Experts of a small language model: 160 SwiGLU neurons an expert, 8582 steps.
Below are experts of layer 9 (counted from 0) of a mixture-of-experts language model. Rows are named router (the router's row for the expert), gate (a neuron's input weights, with its number), up (a neuron's input weights, with its number), down (a neuron's output weights, with its number) and show model dimensions 0-255. Each number is 500 + 25 x the weight over its row's rms, rounded and kept within 0 to 999. Numbers have three digits each.
After each expert's rows: "comes before" lists some tokens at least twice as common just after its tokens as in all text; "mostly gets" lists some tokens that are sent to it at least half of the time. This comes from a sample of Wikipedia text that the model never trained on. Tokens count by the router's weight.

# expert 62
router:516450476476482493487513523502481522509539450494458472501490475492525509476527484474522482516508526521470508504439467485523478507504451508521537490504500512501517513501507498445517511461503524507486529471464500484517525497507487469512524526490487520553525468513480541493513492458491439544504562506502464483555474489471514466499462502485481527491525490506505493509477462504524528493512520499519515485539504495446500523447503475491523479468502530457511481510499515484478503450468511502500502497458467476531480522507474510493509496484538520483495513481476468459505509526541496502485497503481543473483524503455489479495513482479491531490514515489556505501495529508561440579550494471485467481520524519465499522510469491495440471475516477518466501494472522534504515481486468
gate0:529493462523501510479484492520479472506542506470509530518459538508516518522530500493514492543448517487532508510488453525489506507505520520485497505503522529461522527476489509494522476498478481507486546446495499511432479489509489507526500461553479559534530499454477504502521527486490434473531532509480499481503515495461556502563486482470493450548489476492527497521482471534521483502506538478503515491508500448482515518460522493484516480486518516480489487505512533496490500484515486488510498490481485512479488533528492509458513500504516523548464488470453486468496502520505470526501514507483456432515545506488491524482480514483476516473498521477503530486497464488497471538543501428515447488546500516510532526515513480538488458471495526506468475507511516518523472491494456
up0:501484509489487492488490501485476531530530443451499489471476523446518501518481499507495457536526547472526474518513466514521539495490505501475501480524538539475488498508524477552479539526524508474491498530538515456456521492521485472519501448531493524519484489492490462473485500535497504487517512488472512504458510466521539467546510493492509512522475483548512537471496489499514482490540508493528478491511467494472546491461533488521505489515492515532487545507449488480517498495443482512510481524541458489478500522505517464466493501507497516551520507518511508465483499503519477524527521483509484468525484498469471506522541464504484535486487494510509493512486490510483532491515562458489503502563517487459479489535496509518527513509511570499483453512506551458455457450498519
down0:522527620488544500496504464500511514500492504491510573525510532507454518458521502513491474544497506539528459514479485482536515484504548497534465544502545535498513486490488506476470498501534461505483538477490494494515506527521518492558494484532490532497511531515460480515535524437435475472512502511492539513530491502469525502555503547529482486490519532509515488503446479482492497557477493522509532498523489491489507485518504477479525499502537465479497447525515512486512499521520542496538530469504484511479511512529534468507535507500512488539478495497547464517477466472500495490526506519486515536532512450513500537501472495478520479486507495468494511515497487521492523548517514482519474510475493483504489483523479465496501521501478484519463506510493514494477497513531482
comes before: "ing", "s", "ed", "es", " of", "e"
mostly gets: " pro", " arch", " anti", " Arm", " pos", " tax"

# expert 9
router:505485468425529500509518553513491534504508480516474478529536506514512464521515501503531497488490520504475527500480506485471465561484473519527517492490462542515549501501528443466525469507493565507468500486440516480484516501506483479478522549489498495531544492517491503467514491510487515521510498500461492500509459490473513506491469561478479470491481508510481483505505472493514513536498544526502582538499509502482492473471467474507493504478515513516494498514486523507522486468465529478524473471468494487534484567515547518474487502477471548477522518474470477486497524533490508487460511526502515489494478526469451475483537509430471526468489471530501515447504533502518467504519472474469500490535514523515516511532466522493495514475509489515489514469492514543484514514499509
gate0:478515502517548519530484503540465501508460519527534490521487559506483497491509472518502474479485520541470481493487514500486512466516492494506498490520501498536532524525479482497491476483540479460513498507523476484513501518524523572506539534502516495510507515490504511462502451547503515490507480516521506481546505516467509477505505492488467475522509451534485517470506487453465516504476534527513470532471481484465519490460514451513474456478521516518504473501501485519506481509502524476511499477515529441521518516489515532467509489451495465484489496476513528502473515494482490513459505489523519532502483533508436468422423487506482517485504464518476493517519507511471470434548502473445505501490479467505488508488455482518491507485492481548500526488502555536503535542533509
up0:484492527533511530533488523515481501514481489555539506507517518479495491462477465524488506520479516503499492517500514496498518482520464480542507465509493518492472500505468464484461504465535513476515498504480518500545527566534525551510492525521494482530499514478514532501523476543469505515521504524501513474547504489456499506506500456462470480544538467504503534461447510464482516509488502506494477501479501482522531477495507473515450460483530477479483476532498477524507469481507518491520504474532513466512542493510479529482519501478517492439526510485523517496454438493493517519429501480506498533502471509502443475453446506527519515524478476494442498512514510507493469421518482516479480458487510459515468531498486480518472521505489497522498522478484490486497528543522548
down0:503495537494500529524522520480514455508469500435491475499534534549500526527520554504484490529467506475513492489475507500474494491514478508495545518520535496508511566492484511509529523511493515522517499500503484482480475493532524499544532461496495546479444512478511500474507535515475492431524451462504509532493514532519485505518457514481478499528493494461519493505502494560492503522462524483509495539506477459484533516446483528482478510514488558524503498493490515504506506483527470452453537521494497456503549548505534491492489450480490515497527469516522466515464474511490506491502434499513495506512454501509504517507515456543477457464524516516490494494514518500471520458497515488501500482463490521505498492452495462497536488499489539499480507500549485473509516507484431
comes before: ".", ",", " |", "\n", " and", " ("
mostly gets: " Germany", " States", " Russia", " Switzerland", " Sweden", ")"

# expert 16
router:528496465445505476488514528483471517524514496480477496526541521477543485519516474501538485526529506551465514519476481528494463528463480494514517504535493494498518521467516484491536482483484544512516505489458502432473530452475478494470504505497498487507530443524515535517511515475536496532457519482491470511488493472486526479476476541487501481478512467471504508499508463507509532549531518503536522479517517473474495479457489495510514516472492523479536484513506506481549463471482553499534492475493488500529477569528512533508502565504529521486509484482463433505503496502527524510459499529527534480461500515480496528496510500479509523485540504492506512468528536542528479543533500473497468493511516543508492500541467540517499504482521508525468483475459518537472530501515486
gate0:482500479508494501483443489497513540519505478507504498493465458492506468464487445495488497519493537508507527541485514488536494521502479510487519442508513496550523491503572501525514494517492508521518549526462483495479513475470501548509555492491502511502508488505496467496535511509506502475554558506514502551473505461466551490484495528490436511490459473513520475502527530518508487476543511531497496518532506481522514509504476525510470468528519537519484488501513487479533501544487488541484463478509478468503463538491526532484527558494546508540487503522528447499485535497482475474539538526489476497501536489489480528497487491504537514476501487510498510491509492549492477558540500469429494472517490525527498519510522487483501492522518505526526504518444497539502516481473465
up0:490509482505528514509484502490430473461503480486508506522477525507494491512547507493513465532464475499497509490507513536476522494515473458471474494491478497445545552487475458502494511465505545500495499503481530456496493495527521511516507424499439495470488512485514544492486497478501502519479517476444492539489476542488496500494500479519534511518499530487466512538525509495518530532473532535493523546502494547522507463520503483491515517479526483517503484535482506495473465475495457474516513483514515504508521484559483472545496462549497512473521486470441465516486508477516493508512463519543526519490483481507468459447557476499437476500524492493514530522506508563505468498510474478526460527493532456512510475509478466518502521503463498499498493500524481507502507502539527
down0:528501461531493533521477488506509489499516496533486475494521513525534503479491530478516492508549505517518499513509456507568493528481504496433472491506493534514464537508525474496538455491507470537513475475491507520510538501488493494468473498523465495510475484512506518516524521499500472531541477462480519472510530479522484498476461471484462538525496481496547423467523492506509514449506486506468494492536513498486515488518476511526504535475519498468546500501528434501473505507508511504502540505452493503534536573478496482522549523517536486443519478480504506531498516506514520502505498499518525495465454515473529532460516522518506515512514441466475528517532501470505509467502535475476499468510507498485484514526511482511502494492499503518511452468521483500521517526457580
comes before: " |", ".", "–", ",", ";", ":"
mostly gets: " 0", " 14", " 6", " 17", " 23", " 1"

# expert 18
router:539488452461512488513544501518497514517511504544479455488481509503551504504525484472509513541486525504500497469490486502485494499493534519519501486498466503517548517512541492467504498494498549490493525540453523459498494468508495488453491473479473521504526467543520472478515503481543522550504527469506508479534515506519541470505478504485481525470475502486477468504513468501507511540507526513497531496494527477488496484451473469493518489496523510464477550491537458479513475507465527491485482478471480495530461521532521523543513541479522528504500497511486468487505517509476513481450480505492506497468497502514483500477523490456473501485542507491559531460592501511521484546479498474468480489506524521475482469514478459508493474474536486528470513511432489560497518532452506
gate0:469516485516513562520548456535490523473499516444520524518469468514516514523518496496519472493508460467470489507485509535465532482517483496524481505503480452472485454522498450469516496497523538486500462488522476505475491451491544472516520492465495498499505465502532536503516499508515502550489525418512530467497465514468522465486492483480520478493471508498499485543479518492490552518457475475537514478525508497527491512492489496501479503501516518507485528467508479547507535476523467484477471525513449490486497495512496536534503539481477492511465469502453518492516481476509520466492470527496504467475480483558505528479503468512508488494485497496456493505543498477542473513466471466465524502517552485549475475476547529503526476543474483493506509489525478501523485514545517
up0:519486518521530477517531485472462514519521517527488541535511518460494477511483511498461518492510496497423508519540533499517485508487502477525477470487526477481434497535484528476480510498571480489476515485500531481511506497466490496511520519520465495494502473495508502493502460476471478497480464464515531464510491513461486508534476509514481509512507522507496511482493477504472525461517487509522491507524527530509532492486497519520487484519499559553511489533509460495501570497502475500462480497520465445519506495489495522524491531510525490531493443508526526508508507489489498502520482505474552498492464537523474502443488529498511532524544506510574532475523514529526547509537468441541463511507526487510533499492520522481555471501457498521474498491525463515503470451517518
down0:476516517510476485498524488491493479490474482473490494497479515477532480469467520508505539493473496498509505526523511500516486461479498514510497484501490525541492520523498492525537540550536518487505503511532531468496528520505549495559524536514470527485483466482505513546470471486505483453489488516486490553532475514530507509523511496470530480507513481565514461536511498473439524534503491457503507498493533522510512510510490495437511516518510534458539491521504538438502514470473454515482507533501496541490484502499516530534464526519484512504501497470516459500488483464532553496485507478512532460514520513515502522487473471500506555533507483495478567479475497449472497488496492499484507513505435505496468479485454497469545504493520472501443480502542476497522445486539506
comes before: "s", "t", "ti", "ted", "l", "te"
mostly gets: "'", "rou", "’", " compar", "enda", "ea"

# expert 45
router:553471460466492488488550521534480521521512480557501482508497534538502514500536491496531470527513523540489507453502519481480487506507466501505519453536465511488496490469498472475497485483523537498507509465472495470456545499503473512511497481494509507495578453498527516519500523501493488529491523449495501530483466459462494496460482518492504471468499510533463502513487491451513512530530522500485530489497562484512460488499485472532521504496522514507498509478512511493517488440485519494498518476467523501537487529508494544525527518500536554435522495505483491500520524506501519466513449524486531551498549507519455534453523503498472520478513501513487513459507504541505499537513500491490471493492504556492496484514480483517490545464545510479486489503436500538482495493468505
gate0:545485512534518471504542517490476503508536485508489536506506500517483527451454508468519491488528498530526500487506520486498512489442518472527524471509490507524516534481514500523506566522517508478515523459500514490529497532583467479505442515481479478496494487528494479535519514558486503489475492456486548488521493503497459470468536553505482521449511455547481505533481512528494521494463571496499484494541490529518492472502488524502452501477516504519471490506470504480482453488495459505516494467473507468511499512437480485494519469565499487504488509481491522523511536526496510453495513519483531546507552498497475521523521472531457533495533499515529489514519487475502525494495492482531503503499503535490504489527459487485475503486530495476474538501530517485500536507512466
up0:493537491487464515500468521497477480499467494474538490429497465509507452536522515522513537474490544455501493493450489469522496505513471510480502522503535539493488515502543512535497470487488465495518481530525503471492495488461489487506491509522536550551506515494527515527491493503469494498492502593476464496525503495542551448511477473524503502482502552482491486513479536468501489487526454441520511530489501497533512509501478445500544473509500502474489500496477558499475545540500514505495495529503463552480538486528504512540503529474500463477480481529514487508524487515474525534484538480480486463487492521515508528473478545497482498498515464505473495436484532469505531463538509500462501496514517474507489529506520504500505498482470531523510497483523505504492461483526473
down0:534529496481530491537466507518516444497462506504486514560529464482548512508513512552497510474515467535469508504531508495527479472518499580467522464486518514515490469532458534477540505503518512512491511526472459525518518469470452472456443507480434552495506476512481482542481489476475523486538487501527508513498488521529492512513486466463478489480469483499517501500548500468482491505510494518571480471505493509507495491497539515498470495522508481494481478495539443494549508459507448474512529471485496454523481574494515547515488521494485524489526471490527534512495507518482481518516520489506493503461497527485507470508496474508512483501501502491512503521514469490502491496513485508493501561522548463524498509537506470505506514483499477472481497481519483485507493548513467
comes before: " |", "=", "–", "|", ")", "ge"
mostly gets: "See", " 2002", "1998", " 2008", " 1986", " 2009"

# expert 28
router:531509451465519500534532522503471520514510506539455500494499537511528470512491483500533464515522507542471505474514519503511464523482462522536510477517465517541512524505499487489544457491487513540482502485484527439488496473455440497494508538480445482509532453543480534482518499474498486538494551483503490495500508499469492507480455498500458513504490503519501489466520465489500491506538533512502521507522525463486479499483463483503510503472514533461530512511523507511531478516480541509528502471466512453528476543518516501482483528473522508493524492497465483473527512505514538455450485523525515503462517499468502551498501523476523498489510494444533524469522493537500479502494483445472472486543524527502488509538460522489459482507547475504478441515514521510498511520456488
gate0:495517508498535497506535527497499462530498529525472506512528512497544503478532495520524507480461507531465523518488496494498516489489529522529516490523493498480519498489498507512480498520485506549523494446516498465541455445529473482412518472485536475494498489482529469526522484454531449504500503524496477488503527462464482475487474443470528524516536533499543503541471530494524505493520557533515515496525516500516501529477510507507459517492479537485534527487515462527522503521496491513468483461522495453465500528465514521482539467519516520534535490513484487511478508526495529472526490502519511485480529528477518468511511451501537475530481497479477529528493507522500532491497489449475481479482507472542527490550521442494507492511532487508507515509506491534570507540518540
up0:519510453522470514509485521522496516432504473504537483482468468506456482481481513518504505511485484465535523520484509503503490524539475457502479523487493477536523489490519510502548511508533495491502511528513517506441573554507496497571497538507441489501512512510478519493476526530466521494509531505538515510530500550495486491504505530525503472505535486466507488455505453498503521486478493499489494478480483445481503467507512494515543516500494443516464467457462509518510491506503482467478518490517487489549508445547524493522478542506487502485498503480504520480524514444478498538521503486515491504496499473545485512505513560486482509505531494543500490431491467481498464506506523508508491512494529503488454495499455573494468515500464518479482484500482520486450513485487474
down0:503516443500468541515538498510524516498533539521482496505507525503524496509497476472475463477533516459474509512494544459551442498493495494474525461522481548518508528488496512520479489532496505508520541482536494478477499485500521497505466484525470492515511518516571486493527516507473539501482521451528515470479513495474507520523482497527511541436490491552488487485490508513543500527468519499480479485506540463459528541497501532513530502465558507473490536541478466465484490508495491526465496524539477533518475540509524500490472536516466497478519514475527513497520535507528476512524491479524491477493505502492484533520488480560510466504503517463492457497515517496513487487518511508491467561502543479528521483530495522469435498553466506483513472509466507517519490530478478
comes before: " |", "%", ".", "–", " m", " km"
mostly gets: " four", " five", " three", " six", " ten", " seven"

# expert 1
router:517476463454485491478512516464489488516501513487512513511492504498550496522527485513511519526495507526523544485476494486485482495513501491514495488503505520538537521473512503470530480471542532493495503515478496456517540460513488500471558541501464514535510469533487514512487513490480508508450495457475491499508515503477498481460463530468432521480483439511494501476466476491519529543503503526509518490530525463439472477503477490478521487504521538519549485518498529485510511463510514454498500462473493476505481545523498512500519519492510555484539501487463488499539550536508508447452439511520504493466493498516447534516548479506500517503508504477507524472512507555528518506518505471454485490491547515509466517530453483499509531490514484507473503504441489529500523497449502
gate1:485454467513524490503515534523519527508494511509474511545508509479501504485498519506495498523497481490539527502498505470510522501510513510500465463499519518495469463492463544493478529508560573505488499519539526470488473531495524442519531502509474515525516515552476511547541485488521508501479515522516475530501491524495486528525500509508473521533511488497484497527505484444516540520524473498539435539483473494521424513505505491535484492469514482493510496443512473473471487517516518503487474501521508507515468522520439458580553498493545503515446513456483486501504537534493487492470447495503493516488504521500490492534502497484533501517509505555527475496511487496491529473509528522508502557525527459534485500487502468521521488498522555510506508504515522528523528527482483
up1:504462490499536473503465472553520501539516534514452490478513486503480502503493501483491552501475485546490539503524501509505532519540532505476536486546542495489455521458449486469480486522517537499455486510515493506518494519540498478522541475509512512506516513492487553509502492514523485516434537505510500484541506522453516484487475467493479518541501521527511478523513520482505517515511476489488473482501508468471474513495504463511511529502494494504539474466527501481488471524534515478502473462513467465442444527481447464578498501520540518466492475485483522488511497536476470473495517461497499517498486563577511443499509487444527498510465500521517488518535487508489513517484484497491488533505442498470499472499501501503505518489529525520506479480481507493498530500490507
down1:465495449461512482514492543498504485505494505520485554502498506479507458540504524492489491474539496441517489502500528496479505526499519396473527524508502516490540444530498537487494528489469477495516545499491471488530522501495508529509477485505468498502514483468475454554475523510443444511525513532553557523466547544485551471485504536503520493482527481477530502516495509495527466510514491508494455540518489487468492511553511481506493542482468495490461506475507504477468481476545527497490458462513501487493497509523513483521506495495482497528485481486487505485493483480505518502478548468494498472451503499507474441493510536510517537482459472521496483475494473471501524491510477505462473481521491505493489488487487469489447515486514499498506527484522525503468452523517480
comes before: "=", "\n", "\n\n", " =", "See", "Personal"
mostly gets: "Personal", "History", "Scientific", "Career", " Animalia", "="

# expert 56
router:515431456444484470516491516532482523541520480513496462482537477504540508541517499488532473503506540531494491490515498513523495533497473491492507486523493498492518501498508477478517499501544547535491490484501500474464512488492493509481512493487486476481483470556518509510509501520520470541485531466492480486530504518491458476462453536482479499468511523526481507500495464508540504548540524497490590477487549472489484493482462468502526514498496525452505486495488532467527525474489511479513477480477492463537450526507459549518496510488499494468528517491487488490528538512532525507474488491523486487462534532492485519506512443524474506528500547462534505516548522493539466498535479493485487510508547512497485526488499512526468493463501484481470479510445497550526518544490497
gate0:449465501484508502517556486493487449499522490512478511483531498434501509541496519518518490506501546506492520491520535514516536500494482523546488521483514536485473507528530503485502520509512488512512512530500497485474522516497511514499492519472505516488457513500529480547493481546504512477486533506505515444476467520446452449457524545493467519515520552511528451478478502506490554526489480499476494504451493492446509489445492451445490539481471498508517525502480482518541470535584502534501521512475492514476506513503478518544503519481507521491541491501521494505514515537532497515486474481496491498464492472453480500496467475480521529544482540483539481493545519498503499491470451494524538509489517512500479465456485472514505496496484509476518538507518483497482490538521484
up0:538518488471531530510472450475475502492490491486522456499421514501505483500472535517499494483529562501499524528505478498457531567492548480460520493545505513487476503477474536473502495514467487498515467464480502459492521500542512461491528497522522513526539532470472508482503527484506532462520493500514524526488537497528511470483487502488492500495470492492500513446491495499534452445491449487459499481524464488542513466494485499504463452491557511472506507468490487482471502526513475485468465534503478527514506526521505524493469497471496506517475480491484476487494473510479503451512515510507472513540507541487510511486499482501472456529493552502482493492537494481528461460502500457508525500536548464488433503534503511458546501521499507482486521482496477506488502507509463
down0:467507486518529507503499504492506465531475517475488525488459494496537526510497484491477491478459503526489502549472523496509493517534515508532483489554514477497526530496503509488477485496510508488487460531500442485510490486480483508502505521461529495520535526533450531495470504494487542493493519512580487523514479496536545470487479498516523517494508523541504508458503506518494489504551478491473523479559542449492512503476508527491490494516512455516506528541504521536483529514480491481511512535478472501522527521537464515475488499539521531462494517493521548472492481520475516543516487443500491478512550483523561475507541520511471457510484470526501519446499469475526509487471512480520501454499550486475507493503479524515546513515548553520479542482512499498516526479492445
comes before: "d", "|", "=", "l", "on", "ed"
mostly gets: " ste", " gra", " che", "unte", "Se", "equ"

# expert 27
router:516493457449494476535521530506474496502558470496506476516493486540549481506539500482525479539486519513462542499457504460500479520470489497528486479530502520501532520471508465466507505499500527521485514455483523457486508466491458500493507535426443508495509532490513524490494496491483480499476528481468483495522464492500488474485470535464475531467481478514480443491503488477525502490513508501525537478515533500514466481451470483497520545467536493517511497524479515504530512496474494456524500469442468456535510532504531525491527522500528512468522506449496459490517517520507523507473492511460538469506504525495475531496513472413485513468527531504524540506525516513500481518506494463490507502527515527496473510541491514516487477475515502539462494492476529538500520526505470
gate0:464487497476492454533509506533497474488496524542495530496521506457506451478480501473518481503492513482487497502461493497461466476486478492514504503526485502480510475513551485512527541577506491509493465533511482529457515529492512456550468478474467481494516537459500523494507471525512512471527495480494512524475513499504487515519491520514492470525479450507497477493515454466511503452483502480483497512489512469505468496485500491494543508515528478481418502475519518522546493507519505481495503566547479507489500498485507493470508532476543536494522528505515460510523524523492492463496514496487520467484511449488504450457501511495543535461491561527473455525479497488520469516502496526555507502552488520473488493554507480493542535445499504521469505491485531499541510480514501
up0:471534494510481496474477508492540503509477529526491543499505508507482470514454484496515509528512488491484483497526487472503515485549487481486507505477477474494523482583483500524487462484482491515493521531486492496487474482498521491497516484532493468516488512459472482571477480518481504511477485521548532495490477475556487467466495524495457503525530504471506467531512504515459471496523483527492573495462486466512550481470482533518485488489522491485483467517502494485531515494456499491481491533496470466516524548496496510547489509489490500491490522540528501433482452580525490535478499478506479491502476495477501477519500546495483497463478496507495503485535491529522454513481432521487465481465518496491503460478491496514523501535477462495442454478477512464507533484504460
down0:547503480472467496522470514541505514510505486482511513455538510463508514501459457529508541503562547461513470508569531469532473484525476490542464501503484515494486516459557495472505498465502531546499525559516485531487512528507520479527462528514467505480487482467489498509510487508530480494485497489505501484438497476508493511463480503502510501508481490550497465480533506506510503493544485451469499483485505464491508511480480492472496516435540502502475508527523492506469505493486538520474476559514486512495466492507492479564516526543499521552500447496494507508531499504506500504531520513513507487516498532506473507518454478503530526537460506530527506556511489446472492524497495467519481496477494468495525552511534527505473513512512515527488518540489493526519499530518475
comes before: ",", " (", "\"", "s", " and", " of"
mostly gets: " Railroad", " Street", " Airport", " Theatre", " Racing", " Railway"

# expert 26
router:501499459469492489519518523511450509524542495494492445496505528531500487491512473501517516510510482534473531464437465509529454530495482530538565473509486512481529514467514483501498475516523520509481501448503500481504518476492498522494511551477475492542538479509475476510489513462507513539493536474499480496473492481466483522467486543491465538466470503525457484478526469495563533516507510515521543470500525478465450487495481446506532519485529495485499546518536488472489497501479528497504506460487473502502493531540487547475520510470519508494480468496476463492516505510501530502472462528536501506478531493506462527483497519474477527503526529465495499504487498500508489555502503450477494501493516497500475526528460517484479521492504471540452467485437522532461509532510465
gate0:511531495535501502487532483535444495527490508494505513496472464497506470452488506476518473471498521531476516541538536488464477489510510506506533507511522498484481463486461505496505523476460537455474511515525485468492452492508517529521517522494431525505493481493477497514503516513507488515506480528493498512509437534474518495474520513525476485538467512470495504474514492532522502531464529528464499504487505487512481501490495502556463491488541496517493474515462493515492481458513490563474494454448517499516523496480482564526465443489499518501477506510529484512524482486497491520517524536464475526512479460506537479509531482495439492466440491515453506508471499488513463520502493501450509485458516489483506510494500446516507472563479470513454480468465531507498485536465490
up0:522496454487495495497513516488509484516491491485508482492496467497509496513499511548539538450505512491483463446478504475472487480548496513507502527512509509541512496486436468522483474483491505470491518514522501426499437517556533527527554473524429499467468475479484529509509519535508496497512507553510489476522465536509467491486476490513515494489483508511465479497538503517533461488498543505526549509455480475462488444500555521488466494489466483489511479526507492507498459508518489488469508511444526517521488508472489515513545477510487511458503488531464464499488546491506534490474483481470495550495465517512483540486489493526445474470488474526481491492497504503476486496555480465501499453508487496472508533499506503512505505485511490487472505493457483485475471556511509
down0:457531521525516503516526458519538499471484507500480481524551501498505539478512529498510508502523476450530482497495498529505477495513463506495485482496561554503532495514534535528496495492512503492509551465509530515475471523533498500527514497559471446511507509507537504535494491495501501498483529476471513480439496527488491491512530484505496562499518505544510481502485554461517505515513458474507477541549510493505485532533478519502508484480485491484517519502506458517517470465496512507509439510491528513505481494500445484488509475530508494483525533527525454503526546503472493509510546495546551510487498516470512513442462522510494499510505498554530508509531527550493511500559493475475542520548497482513514493492472536517508472508506447504469485469463490445500482496488504
comes before: "\n\n", " The", "\n", " In", " He", " It"
mostly gets: " rev", " der", " und", " den", " ?", " frag"

# expert 15
router:535505458447519467530517547491475514510529492489488495521502510528539465497495471496552458500505522523473533508479519490476444519477490513531528490537507490498528507466485420480527513471512530528484489471444533447501504506477473495524487535468464501488543489488518531503488498468476499496483533491470488505488469491493488489512459526483456512477502504504484472508521501482518518538532509529523507511533536470511471487464440501514513535470502514503517512512517527503536456470497518482520496476452492464524513557514537516510485522507509526476494513478475445486511509536535502472471480536479505470487471538517445511488525478447505499472503530517495516471522525515494457509512484493479500524530540525517464515546460514482481508490503478513497513499489523546465534528497477
gate0:477510458466495517457491465459546533484483471481454494505539527498483474531495480487461459517514476536511568546513492466508499509499492503492481515476487496489480488480488500471495549544500507550472555496573484499509529505475489489488498529471507514512519477481495489479506527517487526499527457498560526527496476506485524498525512540477555504509469506491504532498512497475502514503482488527514492467492484528496507514518493530473487504561493534472470534492514499437491447508467512505521514503493521487497540458488521517490485496452509498465477518502526471487494480527511489489536521513437528507507505479438483511497479471453469491494481525489460476502493511507529525481534491486522486499527472486486495448480460469483504518512528535494474530483475480508468460540446506
up0:501535467494481491537509525523533562513527539483483523460502506463521500519522529488517551543518496511497487491540448502523504509525494484550495507540499468463506464566503513474480502551475492522495525521543515525513503530478512505490526476475470484513513481485514483505490442487492486507492484501472516542466446467537525490481420498448491503518488507521515496538510533532506454482468492469503493504489526519499475529505487501490510502453494444516507530532550511502510454512506523510483470463523499494479514481523523504524505522508507522513483499479553505543506496508548463529507472520476494500459487462544486511481506505455500549510493482475509515511528476508515475510490506504544504506523543481508523502496504477504536541470486530484452486468497472515515515460477479
down0:521533496471532481502497492499514492496539533491509525535479466479501525527482498461465525489530470508503476511501495494482486530520509524502511490510462457495504446527523544472532529494472503495444513481508473474532529520457543522506524473461512504523506503484473486535528499482481470489530502525497488487547538463505476527499464493511515468507514514491478528472489483497523482528481448447497482474473501505460496540519511444475555534453498500505470498469440486464502476434511493506521504482489494456505478512465513450540506522488486500463511530466484508472470507484495496513489479489479488506497471472516494449518515463528513494530555494470528536492547521482466485468485487495539500527492472506543473491512477510513482509531523467472506453556481483462509484524504499
comes before: ",", " |", "°", ".", "\n", " ("
mostly gets: " Avenue", " Stadium", "bury", " London", " Massachusetts", " Richmond"

# expert 8
router:523453471485531455519507520508462506531492503513505471509510487544513470502525499458519480511499512538483537493460493515473492527505465533504524460518458513516561512438502494457506507504510513492491518456469513466454510477493510471469514508477479488540521477498531524495510472503497512495525519466493458459516471465485517489480458516454452505493510479486489496501494495503516537512513496507536550452521506501496483454503454454501532540499522500507545520520510517483530487498460527490517467461487457494509482503546535532482508504479510521502509491481466474450482532503511505485485505546480536505440519521494458515468531433455494512479495515509486503493516557497508491501510470506496484507509488472518478491498489484497483525493531508498494504481471498541475513563429481
gate0:462524473505440510487492513478493495510539544500493484473491529471553479514498493512482449496519519532484424503493520476504520515532524512494504484482524482529497470523526478494490523488504498479502539488491453477473506499539495543468508534491509538495472472523516534498472444510494471452525498513509498510487516508501515480535503459469497483474505568488513535505483477491478482510520495500476538474499529476488533487475472513496439520465491482507498489485498482467530505539483496520442476484471458531546469506489531481476467514480500478482529475500493501495462499464487515483538486551488518440503520484463496515511487505487506502496474502511443474481537545533486474510479481466506527468463488458461525523470473507511517517520538531502529535508462514550484495481515538
up0:472508494479437505490497536474538473496517538507518462486463505465509503502510505515478498438537500494509419484497517493513507486513520536535485510458502462539487485534527463489488501502552488483532505510490488525495503529526489532474502553499515489524490491515513526489465475486464441477526499520504495515481503535496491488529505448489513498491509545504522512482471453488479492496521485493477534478528507461484524507495453510516469510513490474510495493478476474465514498561477507525478493474502474558566496502492534468481472516481494478496530472476520493468440478432497494492489472555509532476502498509479474507513482538478486503498473515503469481477529526540478494514461493472511520483437504489468497546480489518515481498537522542498515525492467503537502510469489535
down0:537510558551501487505499474469548479478500490489475458507521530509505490471487511521482502454499553475494554503479455522520482536515490505486509544515487476461550476493481520496515478457502454495497478495446485507460470490471464515489512504458483567517497516509539542461474486504490517476469505497479462474539499484456474512512478542505460505508463471531484524482524497536469474539499480496561515501490517527528520488515457478542508526493516508563515472522536474486511534519464496482466495468527520477439492526528495467547474457536481471486537527566540486496472498501505513503480491463480516494504495483507529512524457484517525482489503497498524518476492512504479538485497490480539494515486501494523510508535490495507482519510485475496495488504519501497521516509523487
comes before: "\n", "  ", " 0", " 1", " 2", " 3"
mostly gets: " approximately", " |", " least"